Below are experts of layer 3 (counted from 0) of a mixture-of-experts language model. Rows are named router (the router's row for the expert), down (a neuron's output weights, with its number) and show model dimensions 0-127. Each number is 128 + 24 x the weight over its row's rms, rounded and kept within 0 to 255.
After each expert's rows: a language model's description of what the expert responds to. This comes from a sample of Wikipedia text that the model never trained on.

# expert 43
router [122  91 102 100 161 168 106 157 138  95 154 152  94 106 158 115 137 102 149 111 128 100 102 165  94 151 104 155 112  97 101 162 107 134 152 153  92 152 157  95 105 134 129 161 107 119 163 102 108 146 124 156 159 145 114 131 134 149 143 110 137 160 101 154 154 105 117 148 126 118 156 101 144 103 110 137 151 143 158 158 109  96  96 116  98 112 145 146 132 103 153 170  98  95 108 151 143 124 161 115  95 155 139 105  96 112 116 141 156 107 100 140 110  84  95 114  92 148 131 138 147 161 154 153 100 109 112 107]
down0 [162  92 137 118 110  91 142 146 148 161 141 147 149 145 116 102 137  78 123  96 153 117 105 135 106 111 122  85 111 110 117  96 127 139 113 133 139 112 139 125 139 144 116 136 183 157 148 136 140 117 115 110 133 136 139 171 111 115  82 109 111 126 138 128 140 124 139  94 108 129 133 146 177 145 127 155 151 166 153 115 181 143  97 194 121 141 136 122 104 107 113 109 146 139  90 142 167 169 165 108 119 102  99 111  98 156 123 138 172 136 104 110 148 104  73 141 127 141 110 123 101 160  96  74 143 125 103 105]
down1 [125 135 119 169 149 146 128 126 106  97 120 168 107 115  94 124 148 112  96 140 129 133 120 132  83 118 139 111 114 141  85 147 126 135 143 129 117  74 108  82 104 129  88 124 113 120 155 156 118 111  97 153  91 176 137 128 160 124 109 104 105 145 147  80 148 124 197 102  95  98 125  94 133 131 115 157 154 159 120 162 138 108 163 156 145 139 177 110 121  92 125 124 159 125 104 153 124 165 133 100 143 136 138 119 120 102 147 160 137 128 147  94  99 104 114 169 120 111  96  93 120 129 123 135 110 136 145 180]
down2 [117 106 100 127 124 137 151 125 144 121 113 100 141  85 111 121 143 106 125  92 132 149 123 110 165 103 131 111 143 124 150 136  72 111 132 143 151 150 144 130 108  93 104 128 130 137 185 125 134 148 154 137 110 145 134 145 116 134 138 113 112 148 111 143 127 151 121 119 100 123 167 109 168 171 184 127 117 150  82 167 167 111 116 108  79 101 133 123 128 135 101 138 117 125 122 112 109 134 131 142 135 128 158  87 118  95 146  83 109 170 170 167 141 161 147 174 132 135 110  77 106 111 153  62 136 155  91 121]
down3 [119 146 135 124 138 113 150 117 147 119 129 162 106 139 124 121 110  92 114 143 117 163 140 107 146 122  87 129  94 114 140 123 141 132  81 134 142 125 101 184 144 168 149 143 160 133 123 128 129 100 110 137  90 147 129 111 149 162 142 120 113 125 126 112  81  35  81 135 120 113 141 137  91  87 153 144 120 151 105 110 147 117 113 149 143 100 127 149 132 181 130 174 170 130 125 167 122  76  95 109 152 106 137 123 151 136 129 141  86 143 137 123 172 106 139 146 140 100 102  99 129 109 135 142 145 150  85 108]
down4 [139 127 149  87 125 133 194 129 157 106 143  81  84  95 107 137  91 113 145 110 124  88  96 124 161  81 118 117 136 108 134  92 103 163 128 159 144 139 124 139 169 189 114 105 139 137 134 135 116 178 131 135 134 131 130 143 107 102  96 147 115 125 124 116 137 141  82 147 135 100 146 132 101  88 135 135 102 150 117 114 122 125  98 110  78 128  81 167 127 134 112 136 135 137 137 102 104 135 129 117 126 137  98 107 150 154 113 117  78 102 124 126 143 139 100 116 113 156 163 130  71  96 155  92 108 131 152 130]
Description: Month names like August and October, pieces like rap in Biography, and capital letters in acronyms such as JAR and JRun.

# expert 3
router [127  99 146  70 168 120 122 155 149 122 174 157  96 100 160 128 157 110 132 123 103 128 100 152  87 150  86 155 114 137 107 159 103 116 158 135 100 139 126 132 136 149 114 162 122 124 163 143 120 146 123 161 135 170 146 116 118 128 152 149 136 171  80 138 131 140 108 132 110 152 134 115 160 119 147 141 154 156 169 158  71 132 121 114 125 114 139 147 112 122 132 162 111  98 132 130 133 111 126 123 112 161 158  73 111 130 169 171 131  95  80 138 136 100  80 118 128 124 119 134 143 153 149 162  81 134 131 105]
down1 [147 139 149 152 132 138 122 116 142 171 110 145 135 139 104  89 147 132 151 125 168 141 129 107 118 145 135 124 119 151 116 108 172 141 133 142 180  67 138 136 108 132  75 161 111 131 164 154 143 124 144 109 129 151 127 149  65  99 133 215  87 132 129 111 125 152 102 142  99 164 127 136 127  72 108 153 120 121 128 108 131 131 115 130 133 146 118 175 169 139  93 106 143 165  99 152 147 157 124  92 136 127 100 118 133 148 117 137 102 135 113 104 122 135 126  95 142 118 133 181 119 101 146 126 120 124 153 157]
down2 [153 143 126  82 135 116 138 140 102 117 156 140 143 130 141 146 156 133 121 108 133  82 104 119 139 101 190 133 145 134 167 122 109 128 142 126 113 180 120 136 146 135 112 138 101 101 139 116  93 200 115 168 109  85 124 160 128 146 160 169 148 142 128 156  59 109 126 121 167 123 115 105 153 126 103 133 137 119 142 172 111 134 138  76 120 118 130 134 107 187 141 142 105 173 124 137 151 109 126 187 120 126 149 124 148 124 111 128 138 129 114 130 190  97 142 104 134 131 142 142 140 104 128 115 135 100 119 116]
down3 [110 103 132 116 112 149 117 129  95 118  69 149 122 106 127 114 146 130 128  95 158 103 206 120 119 121 141 117 101 142 135 129 147 152 150 170 100 135  86  97  78  96 113 104 137  96 131 100 123  93 102 131 117 152 135 110 117 141 123 111 123 106 109 136 125 109  62 137 141 104 121 121 106 135 120  68  92 115 124 131  67 111 151 140 151 125 158  73 121 109 125 121 138 113 119 107 146 157 151 154 106 129 139 115 120 133 132  91 118 129 152 138 150 108 141 148 149  54 151 114 128 116  90 105 122 126 151 120]
down4 [127 126  92  91 101 130  88 139 101 139 110 123 122 138 127 146 165 121 110 122 131 123 100 120 121 119 108 161 155 118 122 134 138 108 135 131 152 100 149 113 138 157 124 157 109 106 110 130 148 122 121 133 152 184  67 129 141 135 122 122 124 166 107 110 113 132  77 123 122 127 132  66 129 177 139 109 129  76 118 124 176 132  89 101 143 142  57 117 119  91  80 121 127 145  94 121 155 112 128 133 168 149 138 112 104 111  90 115 131 178 126 101 123 150 111 132 118 108 168  93 136  88 128  95 106 129 141 161]
down5 [173 121 132 150  90 114 124 122 122 129 109 144 135 162  83 110 163 114 132 154 137 198 131 147 114 153 142 122 162 165 155 140 119 181 110 114 111 151 105 159 139 123  93 129 200 134 152 195 117 153 151 119 150 119 118 106 130  91 159 161  85 116 161 162 171 145  96 176 130 157 138 115 128 111  99 130 136 125 123 113 135  79 105 131 140 114 146 127 108  85 137 144 129 153 134 157 104 161 118 134 108 133 110 133 150 144 148 108 145 134 107 113 115 142 108 128 165 111 121 107 118 112 146 114 123 143 156 134]
Description: Word-final suffix pieces, mostly plural s, plus es, ers, ions, ations, ents, as in inches, Indians, Theses.

# expert 47
router [136 114 140 110 174 130  81 154 125  72 149 144  41 115 171 142 149 138 142 129 104 125 108 160 114 128  99 127  91  73 105 138  91 111 121 133  79 138 114 132 114 127 133 146 105 137 163 117 100 104 114 170 146 167 128 145 141 126 151  89 134 139 112 155 156 103 124 121 142 129 145 102 169 118 113 120 145 156 168 157  99 104 132 131 118 138 119 142 116  75 137 158  87 133 124 145 157 134 136 129  91 149 120 100 132 108 110 145 121 138 124 114 108 111  83 106  91 115 140 154 135 155 145 169 126 116 123 119]
down0 [111 169 138 113 117 111 142 112 110 166 119 120 134 121 127 117 117 133 104  99 125 130 146  75 126 121 100  95 142  89 155 110  91 113  89 103 130 101 114 128 179 121 107 102  90 126  97 139 107 119  66 130 157 128 138 165 166 132 128 108 138 180 109 138 140 126 108 165 115 144 126 147 154 121 100 145 142 117 152 113 145 164 119 121 117  93 104 129 110 100 139 187 126 113 138 122  88  96 125 151 125 136 117 118 135 148 142 149 102 118  83 130 174 145 135 115 152 179 117 179 109 141 120 116 170  70 139 116]
down1 [117 126 110 119 152 105 147 138 144 168 124  78 129 124 121  73  67 179 144 130 114  84 107 119 136 136 141  92 146 131 164 114 145 127 128 107  96 111 126 101 115 119 100 146 107 155 135 128 129 142 112 125 117 114 107 106 115 139 151 119 107 126 124 129 107 113 130 157 132 107 126 145 151 148 104 123  78 125 141 151 135 129 127 109 148 102 111  90 144 101  93  96 143 171 105 149 133 115  81 119 151 113 144 122 160 134 119 161  66 139 154  48 109 130 152 149  89 100 151 125 163 158 152 150 132 116 158  94]
down2 [138 136 104 146 142 140  69 168 100 131 115 105 120 170  96  88 106 159 146 128 115 137 109 106 137  75 101 163 133 113 123 103 136 117 119  89 143  86  90 156 135 101 178 118 123 144 118 117 155 102 119  98  96 157 126  67  91 122 134 158 141  99 117 184 106 123 128 136 119 117 145 123 156 105 151 125 113 156 135 126 111  74 160 137 133 143 130 130 178 139 120 111 151 180 118 131 168 120 137 126 161 149 159 124 144 149 139 120 129 129 144 128 159 157 173  97 134 149 140 144 107  98 124 117 148 124 137 147]
down3 [145 118 153 160  94 155 129  89 115 125 116 112  78 166  99 102 133 113 140 107  82 161  73  79  87 173 148 143 120 123 134 152 115 139 162 145 102 165 131 110 169 132 114 108 106 117 157 127 118  85  91 103 127 105 113 132  62 115 134 157 100 125 136 114 129 106 108 137 134 106 137 135 150 125 128 174 154  95  95 135 127 150 136 105 145 191 108 113 116 105 111 127 149 110 139 124 121 151 108 128 104  80 112 137 123 168 138 124 120 121  84 137 126 136 100 156 148 132 169 151 132 116 142 114 143 145 132 105]
down4 [144 111 127 110 126 131  93 136 111  99 134 149 138 153 129 124 169 146 129 127 103 140 137 116 122  81 134 113 126 174 116 135 121 106 100 180 105 107 144 105 143 134 160 147  93 103 110 102 144 144 133  93  93 129  92 123  99 110 182 152 169 140 106 108 141 120 147 135 157 137 162 148 141 129 134 135 162 118 138 158  96 114 116 120  80 149 110 158 134 157 171 158 103 112 193  92 121 136 128  78  87 164 182 118 124 112 143 137 154 116 130 106 100 120  85 149 126 133 135 155 132  99 146  92 120 142 164 134]
Description: Commas, and some semicolons, parentheses and table pipes, after a name or noun ending a phrase, as in "Richard Beckinsale, actor".

# expert 46
router [138 119 139  64 131 134 118 170 127 126 150 138 112  79 155 133 125  94 159 121 128 121  90 148 121 164 111 153 125  70  69 132 129 108 124 135 110 164 115 122 112 111 142 170 130 106 160 138  80 150 108 151 126 125 149 128 142 151 106  95 131 140 117 159 135 117 129 145 129 124 112 139 166 103  93 114 162 147 163 160 120 121 115 118 103  99 119 149 132 104 149 139  94 114 126 155 153 131 124 128 109 139 143 112  90  89 152 180 153 127  97 110 114 100 112  94 110 147 142 139 167 161 153 141 107  89 144  67]
down0 [152 167 164 130 128 165 135 144 169 123 148 121  89 144 114 130 118 132 105 114 134  86 134  71 122 122 108 134  97 163 128 139 122 126 149 147 158 151 162 106 135 138 102 103 153 117 127 101 137  97 132 131 147 105 120 125 116 155 136 139 146 113 139  93 157 112 119 142 141  91 156  96 134 150 137 165 113 126 124 104 158 122 106 117 116  99 107 130 147  69 149 131 115 140 172 155 171 135 158 199 124 173 126  89 152 141 129 101 113 145 131 165 150 105 121 114 122  69 150 150 125 153 144 114  73 106 143 160]
down1 [ 81 151 157  99  95 117 134 103 143 149  77 166 150 169 138 109 186 119 143 125  95 123 138 154  85  99 114 152 143 144 132 128 152 126 157 123 159 101 141 129 101 114 101 102 149 156 120 150 126 131 162 113 147 147 114 135 112 103 109 138 149 129 124 166 114 117  89  98 118 104 166 106 179 144 150 113 149  97 109 171 148 111 108 113 142 115 102 159 157  90 167 100  99 124 184 138 148 100 179 138 105 145 141 144 103 130 165 174 119 118 129 133 136 134 120 119 104 134 108 108 124 140 148 103 140 112 150 126]
down2 [127 123  94 148 126 136  88 134 139 119 145 135 129 122  96 114  99 152 113 123 151 147 132 103 117 116 121 132 110  86 135 113 101 101 108 112 155  99 139 107  96 110 128 109 109 153 181 118 119 164 129 129 142 171 149  83 106 168 113 147 135 158 143 144 159 131 149  97 137 138 151 121 115 132 132 166 114 149  89 140 142 120 122 121 154 113 157 109 159 115  89  84 137 190 180 135 118  95 122 145 147 154 155 133 157 143 173 158 153 163  95 109  67 141 139 144 150 170 112 110 165 117 122 112 146  79 132 129]
down3 [123 151 104  91 130 132 151 121 164 101 151 115 122 136 132 114  99 138 111 108 110 124 141 159  90 103 163 113 128 108 144 126 168 104 147 125 173  92 147 166 138 102 145 147 167 133 143 162 135 132 155  98 126 135 124 126 115  91 117 120 132 134 150 139 151  98 134 106  71 146 159 152 123 104  73 106 113 106  76 148  61 128  86 132 133  65 134 109 123 116 136 160  86 126 137 108 145 107  96 150 118 122 149 126 142 148 146 149 121 123  84 105 106 138 138 136 140  89 122 116 136 165 152  95 168 121 133  99]
down4 [144 149 146 138 127 154 157 101 124  94 140 113 134 121 150 147 117 124 119 128 132  95 131 151  60 148  98 131 126  91 121 122  98 101 123 164 121  62  94 104 158  93  82 129 133  98 142 124 163 141 100 105  84 133  92 158 151 138  98 132 129 146 126  75 114 109 130 134 128 142 160 124 125 130 114  74 159 148 147 125  93 156  92 129  93 123 108 153 116 119 114 146 114  68 148 114  99 115 124 138 102 122 113 134 110 122 185 105 110 112 156 113 154 123 150 115 128  81 123 120 128 150 105 147  98 166 124 125]
Description: Endings ed, ing, ly, ated on verbs and adverbs, as in located, severed, studying, subsequently, often after be.

# expert 34
router [120 113 111 117 151 133 117 148 127  98 155 128 101 118 154 127 119 150 148 150 144 124  99 153  88 122  62 147 114 127  97 125 115 151 149 160 105 198 158  85  96 104 142 173 119 114 143  90 104 121 107 168 118 180 150 104 122 162 140 105 140 124 117 163 133  95 132 130 105 141 148 116 150 119 107 141 148 113 176 174 113 133 117 104 141 106 148 125 118 103 149 154 128  74 105 132 133 124 159 133 115 160 147  83 114 147 119 114 112  89  75 142  97 108 120 105 111 129 131 135 145 144 140 166  90 137 119 125]
down0 [134 112 164 114 118 122 130 137 102 122 119 116 134 156 108 144 116 129 131 133 132 148 116 117 152 163 151 101 144 141 187 148 107 170 137 133 135 105 142 132 135 119 130 136 138 133 130 125 111  89 122 146 127 116 140  98  97 148 140 130 136 162 105 119 150 153 115 133  82 101 140 103  94 134 108  82  96 137  80 138 117  86 147 151 135  97 134 135 142 104 188 125 102 126 149 114 167 167 188 120 129 133 138 116 116 137 160  91 122 186  93 168 124 185 133 111 136 125 103 154 123  91 133 146 175 121 125  62]
down1 [121 137 123 104 151 116 128 149 165 113  94 120  76 145  97 118 106  59 146 128  89  91 107 134 123 131 133 168 127 161 151 110 108 151  61 124 140 139 154 157 149 152 114 140 139 126  98 163 109 121  96 133 112 106 141 126 130 137 143 133  84  96 121 165 137 141 108  99  92 133 115 149 133 153 115  52 119 182 103 106 124 140 106 160 124 133 133 134  95 132 164 125 141 116 155 132  92 130 128 141 116 105 135 147 148 120 161 107 138 145 126 141 101 130 124 132 121 142 130 116 175 185 140 126 145 101 146  81]
down2 [125 178 128 203 163 138 121 139 151 124 140 143 142 123 147 128 138 106  91 130 160 117 132 119 138 105  98  82 146 167 141 143 101 133 157 117 108 121 127 127 148 134 110 164 117 155 138 107 118 112 130 111 141 140 161 141 135 187 161 139 145  98 156 167 103  93 132  98 147 129 127 126 142 139 150 161 104 117 118  73 132 142 127 131 140  89 131 115 100 106 168  94 146 155 108 133 137 112 109 144 114 203 183 102 109 100 121 168 130 141 133 137 161  78 119  95 136 126 129 157 107 137 146 105 132 151 132 121]
down3 [140 137  86 112 136 148 146  87 120 148  90 135 145 168 111 142 131 111 121 162 110  99 112 118 143 130 106 129 116 115 165 123 118 129 175 118 148 142 145 124 106 100 145 146 110 111 145 174 148 119  99  77 142 203 102 149 138 137 127 159 104 127 125 166  74 147 150  85 108 142 124 132 168 134 100 121 129 128 134  73 151 119 152  97 109  92 107 150 186  95 137 118 128 134 122 135 104 131 127 149 123 110 148 130  81 104 130 120  98 143 132 128 191 124 137 122 140 128 157 111 101 102 156 109 164 118 123 152]
down4 [128 115 156 137 184 143  72  81 154 173 114 130 113 187 159 112 118 105 127 171 144 101 122 150 149 128 100 143 128 147 150 112 132 180 139 144 123 108 167 152 107  78 175 143 117 144  93 158 138 130 156 125 120 140 166 108 134 130  79 146 106  89 127 132 125  94 137 126  77 101 140  94 142 129 118 151 110 101 176 109 104 142 117 142 106 126 123 144 163 132 123 135 163 147 127 117 145 139 113 135 160 164 144 145 109 106 108 104  99 158 108 130 129 137 143  99 121 110  93 130 135 104 117 117 150  96 114 148]
Description: The th piece and nearby consonant pieces like b, d, nd, inside words such as Arthur, 19th, curveballs, back.

# expert 56
router [126 108 130  90 153 150 115 165 145 121 157 159 106  99 153 118 128  98 177 134 125 112  84 159 106 143  97 131 104  88  91 166  97 114 135 151 106 162 124 114 107 133 129 143 139  93 152 107  95 154 129 145 161 158 115 140 126 135 133 110 173 148 114 146 157 132 107 160  97 105 156 100 154 112 105 119 154 128 149 153 106 116 119 109 100 108 137 147 144 111 140 167  93  86 135 153 169 120 145 135 107 139 129  94 108 102 124 155 150 115  92 130 114  78 111  90  97 148 146 151 163 151 164 146  95 130 132  89]
down0 [137  89 167 157 147 188  94  85 121 115 112 122 123 141 106  98 188 142 157 121 128 134 152 138 144 139 158 133 147 119 146 140 118 152 135  99 125 156 121 138 131 152 141 135 112 142 105 130 110 117 145 139 133  78 114 133 139 151 119  99 219 133  78 110 143 162 137 147 130 138 126 136 142 124 121 119 160 120 137 103 148 104 148 110 116 124 157  98 122 100 118 104 134 138 149 120 146 135  65 131 171  83 132 106  92 134  68 141 141 155 103 119 117 112 157 163 137  88 134  83 127 116 129 116 104 120 132 141]
down1 [165  73 116 158 131 113 143 104 128 102 121 133 121 148  76 138 111 127 134 135 128 161 102 162 113 154 132 161  98 111 115 109  94 155 144 160 126  96 110 104 138 117 114 116 170 123 134 129 163 155 109 107  77 118 126 164 112 119 125 170 103 116 120 122 112 124 116 123 117 116 135 148  78 134 145 181 151 116 119 110 126 153 154 111 153 140 106 156  92 131 117 105 124 153 135 113 148 128  84 144 113 147  79 139 163 130 155 127 144 117 125 103  85 149 138 157 143 147 165  87 113 100 102 182 119 167 180 138]
down2 [127 206 124 143 110 151 188 117  97 138 164 145  69 159 124  93 160 127  83 119 154 108 121 142  76 108 111 126 123 129 145 146 137 127 131 124 101 134 155 135 139 131  92 104 152 108 110 146 106 112 131 118 104 123 136 110 182 117 136 114 131 134 116 148 124 163 132 159  92 147 116 124 126 163 143 126 135 119  87 142 123 135 142 147 145 105 105  87 127 160 104 139 103 153 122 170 128 136 124 138 162  82 117 122  82 115  90 103 161 148 160 141 121  76 155 169 113 146 153 127 156 118 137 133 101 132 130 148]
down3 [142 135  99 134 104 138 126  97 141 103 101  72 109 144 136 144 125 154 115  95 123  67 134 101  91 155 178 146 192  95 110  91 127 104 136 158 136 123 139 139 131 120 112 122 111 132 117 104 125 123 117  68 120  96 108 107 116 140 114 150 143  99 138 195 109 135 128 118 129 110  90 113 100 114  85 134 148 136 126 102 115 154 130 122 123 133 157 119  84 130 114 148 113 121 163 135 153 107 127 117 135 125 131 133 114 133 163 112 127  97 101 136  78  94 157 173 126 144 151 142 158  98  91 158 151 161  94 118]
down4 [117 134 112  84 113 151 114 124 149 122 127  78 160  90  98  64 102 120 142 120 133 174 108 118 160  94 113 163 167 132 115 111 134 138 128  93 142 112 129 137 163  78 150 135 154 116  98 146 106  97 137 133 113 126 109 126 144 116 138 100 162 160  96 124 110  98 133  78 109 137 131 119 140 121 138 130 137  81 119 137 140  94 130 111 131 135 125 113 168 162 137 129  93 106 145  85 151 124 103 145 122 101 125 160 124  98  92 135 144 108 156 155 158 161 114  80 131 107 156 149  56 123 126 133 141 100 110 115]
Description: Past-tense endings and auxiliaries in biography narrative, such as start-ed, rele-ased, defe-ated, was, had, been; also year digits.

# expert 41
router [130  99  97  95 166 179 108 153 148  93 160 156  93  97 162 115 140 103 149 100 125 101 100 153  83 147 108 159 110  98 105 161 104 126 149 151 101 161 152  96 103 128 116 152 114 117 158 104 111 140 123 156 160 152 114 130 139 150 140 122 138 164 104 160 157 109 116 154 117 109 160 102 135  99 111 129 157 138 154 161 103 102 103 119  93 114 147 153 126 109 156 157  98 112 103 150 150 128 154 122  99 158 141  95 107 111 113 146 151 109 103 150 109  96  91 117 103 146 132 132 139 156 154 165 103 109 110 100]
down0 [100 121 145 155 125 141 130  91  96 152 135  81 111 163  98 166  93 112 159 116 160 116 137  92 151 137 123 106 183 150  86 125 112 136 108 125 124 157 118 122 114 147 143 106 142  63 142 145 114 120 118  94 120 133 164 159 105 125 116 146 118 159 162 119 127 128 122 144 119 123 112 115 113 100 134 111 130 183 126 121 122 122 145 163 142 118 115 122 144 147 123 138 172 170 155 126 122 156 100 135 133 144  86  62  94 124  97 123 144 127 131 116  72 150 114 125  83 127 135 129 121 166 107 142  77 154 151 160]
down1 [ 95 150  97 152  91 140 118 123 155 137 104 138 119 137 106 126  97 122 111  92 158  87 103 129 148 115 115  82 149 132 128 125 146 106 146 136  93 157 146 156 118 146 128 133 180  87  96 131 159 160  81 102 140 103 115  97 130 162 123 134  83 155 180 103 125 147 136 126 126  95  80 137 152 107 121 112 127 131 154 182 110 107 123 160  72 122 120 161 145 113  84 147  94 117 102  95 144 137 140 161 126 151 183 155 162 126 145 136 120 114 125 143 106 133 134 151 144 117 111 156 117 141 122 119 147 164 127 139]
down2 [145 142 124 142 104 155  96 101  93 150 163 127 103  60 114 124 129 128 128 120 142 149  96 154 144 151 139 124 114 123 136 181 173 112 113 143 115 165 126 148 139  94 113 120 154 115 104 124 150 125 132 148 126 111 152 121 124 143 140 107 169 134 125 151 166 133 158 124 160 135 124 136 109 121 144 134 105 117 108 125 115  71  76 121 116 171 133 107  88 128 132 129 134 115 151 119 117 100 136 136 144 131 177 157 141 132  80  72 102 144 122 138 113 100 147 135  53  97 192 106 118  97 136 104 138 118 147 127]
down3 [131 169  90 125  72 108 132 123 123 153 103 109 115 175 111 127 101 174 119 134 116 156 157 109 147 156 148 141 108 117 137 106 134 172 100 163 109 138  95 133 116  97 143 114  98 159 124 152 136 127 114  69 164 136 183 137 135  80 162 165 152 134 115 134 116 155 151 125 136 123 161  91 137 118  88 127 142 117 104 122 144 118  84 114 136 115 127 151 127 134 134 161 140 114 155 133 131 106 144 167 103 114 159 186 141 132 155 126 135 110 135 135 136 116 119 141 176 169 102 131 140 100 129 147 157 117  77 143]
down4 [148 153 106 143 138  89 115 116 125 152  68 120 129 113 129 124 119 138 133 101 106 115 136 142 168 128 139 148 167 127 112 157 122 137 163 152 127 170 134 141 102 140 104  86 141 124  81 140 102 104 151  74 111 115 116  94 128 133 169 135 131  95 168 127  99 171 147 116 156 183 108 111 108 128 110 134 121 142 137  89 138 147 119 183 111 133 121 155 113 134 117 128 116 155 171 164 135  80 133 182 121 100 150  99 158 142 171 119 133 149 110 138 117 170 106 115 126  88  89 105 148 110 121 135 137 119 143 112]
Description: Short word-initial pieces such as pre, sp, h, c, man, the, starting words in running text, plus some Thai syllables.

# expert 9
router [121 108 114  88 163 177 103 151 158 107 151 147 101 103 153 120 132 120 150 114 130  88 103 157 100 159 101 163 105  97 109 157 101 121 145 152  85 158 155 101 102 133 124 152 121 117 156  98 111 139 126 147 152 155 119 134 117 152 136 102 142 167 101 151 154 111 109 154 117 122 157  91 159 103 105 138 146 147 154 157 106 100 101 118 100 110 139 139 120 101 159 155 100  87 122 144 141 137 155 117  94 159 144  95  99 106 125 148 155  95  91 153 121  91  98 114  95 156 135 132 151 159 148 164 107 109 111 109]
down0 [111 150 124 129  87 182 119 120 161 137 133 121 175 143 123  84 175 145 125 135 102 142 135 134 104 104 156 107 118 125 132 127 108 121 119 187 146 158 123 146 123 128 126 101 117  89 139 145 153 116 126 132 125 103 130 116 116 147  93 128  99 137 156 145 143 117 164 133  87 130 142 107 133 132 101  88 114  87 153 105 134 130 110 132 146 141 140  98  82 158 114 156 116 104 118 132 100 123  85 143 112 108 114 126 115  72 126 162 151  95 111 121 117 110  98 196 167 140 128 121  88  77 142 132  84  80 138 142]
down1 [182 120 124 122  76 109 159 198 112 112 121 135  97 138 138 134 141 111  93 130 162 131 149 141 114 151 159 135  94  98  98 109 134 128 130 127 134 132 142  84 103 114 112 109 156 133 178 133 134 159 133 103 134 124 141 137 101 139  98 141 136 129 181 132 130 130 134  60  96  64 139 156 118 137 140 131  99 145  98 119 128 151 126 108 182 135 147 117 122 117 139 111 131 142 154 144 114 108  92 168 108 118 134 151 165 128 119 142 132 140  81 105 111  94 181 153 162 156 128 135 106 110 104 139 145 133 127 104]
down2 [101 149  94 165 128  86 115  99 146 148 131 126 130 129 131 157 116 143 139 127 139  96 136 133 132 123 111 132 199 105 133 135 137  78 134 144 182 136  59  82 134 125 122 162 119 158  96 165 127 143 111 133 116 158 173 132 139 143 112 119 101 132 111  85  78 124 133 139 123 130 107 108 128 160  83 105 110 127 120 126 155 112 157 163 143 153 157 151 148 135 139  93 118 121 145 109 142 173 147 121 174 107 130  92 134 138 102 167 132 114 144 127  81 117  89 146 118 105 134 162 117 127 134 159 126 150 123 159]
down3 [131  94 123 129 126 144  91 124 132 121  94 148 146 164 103 138  95 106 130 128 139 129 129 115 109  92 103 108 131 143 148 153 131 154 115 137 137 131 130 160 167 130  52 163 144 158 128 134 113 119 131 151 133 109 137 148 103 197 153 174 117 110  93 168 125 169  96 102 118 162 141 114 137 113 119 106 128 142 121 106 128 122 117 150 132  92 131 126 125 128  91 119 121 121  99 161 150 128 130 111 166 114 129 129  66 116 155 103 140 125 133 166  82 139 121  94  86 105 120 142 125  99  97 146  83  73  88 113]
down4 [114 144 137 122 126  94 136  96 123 167 165 129 120  99 165 123 146 146 111  91 155 155 131 149 137 163 138 110 102 116 109  93 128 151 152  99 120 114 136 111 157  85 129 137 121 123 154 155 164 121 134 133 153 139 141 115 139 117 140 138  99 102 101 164  80 106 115 117 122 113 135 154 147  73 106 126 129 162 117 179 162  80 112 128 177  94 168 132 124 116 161 123 124 132 111 142 179 132  70 165 182 107 132 121 124 115 131 156 162  96 122 123 169 111 141 133 111 106 118  82 136 155 127 104 131 128 155 123]
Description: Mid-word pieces often after d or D, such as ivers, istrict, S in 3DS, plus common words like of, from, only, and table numbers.